Below are experts of layer 6 (counted from 0) of a mixture-of-experts language model. Rows are named router (the router's row for the expert), up (a neuron's input weights, with its number) and show model dimensions 0-79. Each number is 128 + 24 x the weight over its row's rms, rounded and kept within 0 to 255.
After each expert's rows: "gets" lists some tokens that make up at least twice as much of what it gets as of all text; "mostly gets" lists some tokens that are sent to it at least half of the time. This comes from a sample of Wikipedia text that the model never trained on. Tokens count by the router's weight.

# expert 5
router [134 109 129 116 123 129 130 129 148 113 126 171 175 107 132 157 155 124 131 113 156 153  88 135 146 159 137  77 103  95 122 104 100 135 120 137 163 137 106 108 114  74 154 115 157 125 149 118  91 116 110 147 109 164  86 162 106 116 144 111 117 106  99  78 107 161 160 103 142 143 142 150 133 160 109 115 116  94  90 121]
up0 [144 183 140 155 145  96 147 137 170 115 126 104 131  82 141 134 140 105 142 143  98 125 130 104 127 157 137 143 108 145 125 130 156 120 145 142 128 128 121 126 102 122 115 156 170 105 110 104 128  86 137 139 127 110 119 151 158 102 119 115 126 104  99 149 143 100 107  84 118 127  95 143 121  88 147 155 136 128 109 142]
gets: "'s", " his", " the", " of the", " and", " The"
mostly gets: " his", " of his", " His", "'s", " their", " her"

# expert 4
router [142 125 134 141 129 138 123 158 134 131 147 138 158 124 148 184 145 135 107 141 115 109  86 136 132 121 116 142 177 104 132 138  94 128 121 143 124 137 141 114 124 131 157 145 189 147 110 146 100 147 159 188 187 140 115 130 125 125 135 132 134 138  96 151  56 207 143 124 109 152 129 131 123 127 131 124 124 138 131 121]
up0 [119  99  75 145 136 135 129 120  91 121 124 113 136 139 154 120 117 126 105 121  96  77 135 144 131 144 128 119 141 164 126 147  65 150 173  93 127 126  96  96 127 113 129 118 123 156 161 146 114 128 131 134  90 141 179 129  93 140 164 133 160 162 106 160 147 126 108 148  93 102 113 111 126 115 118 167  96 156 125 124]
gets: " |", " |  |", "\n", ".", ") |", "==="
mostly gets: " | — |", " ===", "andidate | Votes |", " | Notes |", " | Final |", " % |"

# expert 0
router [116  54 103 138 128 102 112 166  81 113 134 109 152 131 158 114 132 124 102 114 181 114 103 109 121 143 116 135 110 177 130 128 121 153 100 192 115 125 123 113  91 153 148 189 115 165  99 128  93 131 154 100 152 120 134 150 132 126 105 115 124 164  74 122 116 143 133 133 182 126 106 148 156 113 104 151 103 107 145 148]
up0 [142  79 116 129 134  94 145 113 128  96 167 139 105 127  96 161 160 131  84 122 120 105 124 143 149 161 154 122 119 158 115 101 133  87 134 152  83 125 144 139 114 157 111 129 136 118 107 109 119 117  85 118 144 148  78 181 135 146 136 114 113 110  93 134  85 116  93 148 176 153 128 185 151 116 117 145 122 118 144 132]
gets: "\n", "\n\n", ":", ": ", "-", ")"
mostly gets: "″N ", "- Coordinates: ", " (age ", " (aged ", "- Born:", "Scientific classification"

# expert 1
router [124 126 130 126 104 133 158 160 103 142 105 111 111 121 148 121 111 177  87 145 145  61 145 136 137 114  96 105 108 120 113 133 126 116 138 148 127 139 152 171 100 104 147 156 122 150 117  89  84 100 117 162 119 135  53 144  56 117 144  85  92 142 147 154 126 136 112 173 106 159 142 104 114 151 139 118 127 161 133 142]
up0 [149 134 117 103 140 140 177 137 129 161 162 151 146 112 137 165 103 135 116 142 131 164 138 118  79 135 136 151 106 137 140 150 137 128 156 142 127 121  95 144 126  91  90 120 109  94  78 130 126 149 161 123 147  99 142 162  96 130 123  84 152 113 118 136  84  99 113 123  85 140  74 139 104 124 190 117 121 147 165 130]
gets: ".", "1", "2", " (", ") | ", "%"
mostly gets: "%", " million", "% | ", ") | −", "% of the", " km"

# expert 13
router [116 139 124 151 156 120 108 173 152 116 142 124 133 154 124 155 150 115  80 165 164 123 129 128 111 124  99 142 101 137 139 138 108 101 141 133 106 135 123 149 111 120 125 118 131 150 124 107 112  89 119 174 133 159 150 129 110 115 162 115  55 126  85 148  90 152 130 117 152 108 123 147 122 113 157 147 125 191 150 130]
up0 [135 161  95 139 103 149 133 103 155  96 105 164 100 143 147 129 100 117 137 119 122 103 165 153 167  99  93 137 128 157 130 127 119  87 153 117 102 124 148 115 124 120 114 145 167 126  71 128 108 155 121 114 135 164  95 130 150 127 144 133 129 145  97 114 125 153 144 148 122 128 121 129 150  85 115 174 114 151 143 145]
gets: " | ", "| ", "\n", "1", "3", "4"
mostly gets: "| ", "et ", "; | ", "| Win | ", "\" | ", " | X | "

# expert 15
router [113  97 101 156 159 110 137 141 128 160 120  98 160 155 126 140 102 127 127 129 132 152 140 134 122  66 134  97 121 115 120 145 167 130 176 129 109 102 129 140  92 121 111 152 121 131 151 130 154 107 136 111 129 128 136 154 116 131 125 150 104 132  85 120 130 112 100 104  63 124 135 112 156 114 110 132 118 132 142 115]
up0 [122 124 135 166 157  87 133 102 140 111 127 141 132 147 109 142  85  87 102 139 139 156  99 117  90 146 109 117 152 122 156 117 156  86 119 137 130 133 128 131 156  85 131 135 159 118 124 157 128 137 157  91 111 114  75 108 158 151 133 111 109 129 112  76  65 171 160 131 109 134 154 105 112 118 129 147  89  87 169 133]
gets: "l", "r", " G", " B", " M", "g"
mostly gets: "l", "g", " Sch", "r", " L", "ö"

# expert 9
router [140 130 135 140 156 164 155 135 104 148 153 172  87  76 152 133 141 161 138 180 113 114 134 110 129 115 119 138 139 101 153 154 145 129 161 131 114 120 126  82 141  95 121 127 183 138 112 152 104 137 126 142 121 152 110 126  92 146 116 138 125 126 137  90 134 145 165 111 103 130 125  85 116 135 101 118 142 133 115 126]
up0 [120 158  95 139 138  93 128 133 142 146 135 106 122  81 133 170 142 140 116 108 121 124 145  97  74  85 161 141 136 121 120  98 139 166 127  87 117  75 146 154 128 136 102  86 111 155  78 117 155 127 123 174 110 165 140 107 133 132 147 135  83 100 143 151 160  69 132 162 167 131  87  89  97 129 104 119 134 135 113 124]
gets: ", ", "\n\n", " (", " J", " (born ", "\" ("
mostly gets: " (born ", "\" (", " “", " j"

# expert 10
router [114 105 129 129 105 135 105 163 116 130 142 126 131 126 167 136 124 145 135 149 185 121 112 133 142 101 166 148  69 139 144 139 119 161 165 151 135 131 127 130 131 160 129 117 127 141 123 139 108 136 147 137 106 145 170 182 133 125 168 120 143 100 125 109 119 175 124 149  91 133  99 129 131 173 133 166 113  79 153 146]
up0 [103 115 119 105 153 168 127 122 149 152 119 121 130 144 107 116 134 124 137 134 134 157 125 113  91 118 140 121 119 107 143  41 125 208 136 189 140 119 164 120 151 140 100 138 163 114 119 121  91 139  86 131 138 144 150 167  95 136 161 123 141 134 119 147 128 157 156 150  64 106 123 164  77 163 130 116 156 104 111 150]
gets: " a", " in", " In", " f", " in a", " on"
mostly gets: " In", " during the", " under", " during", " in a", " for a"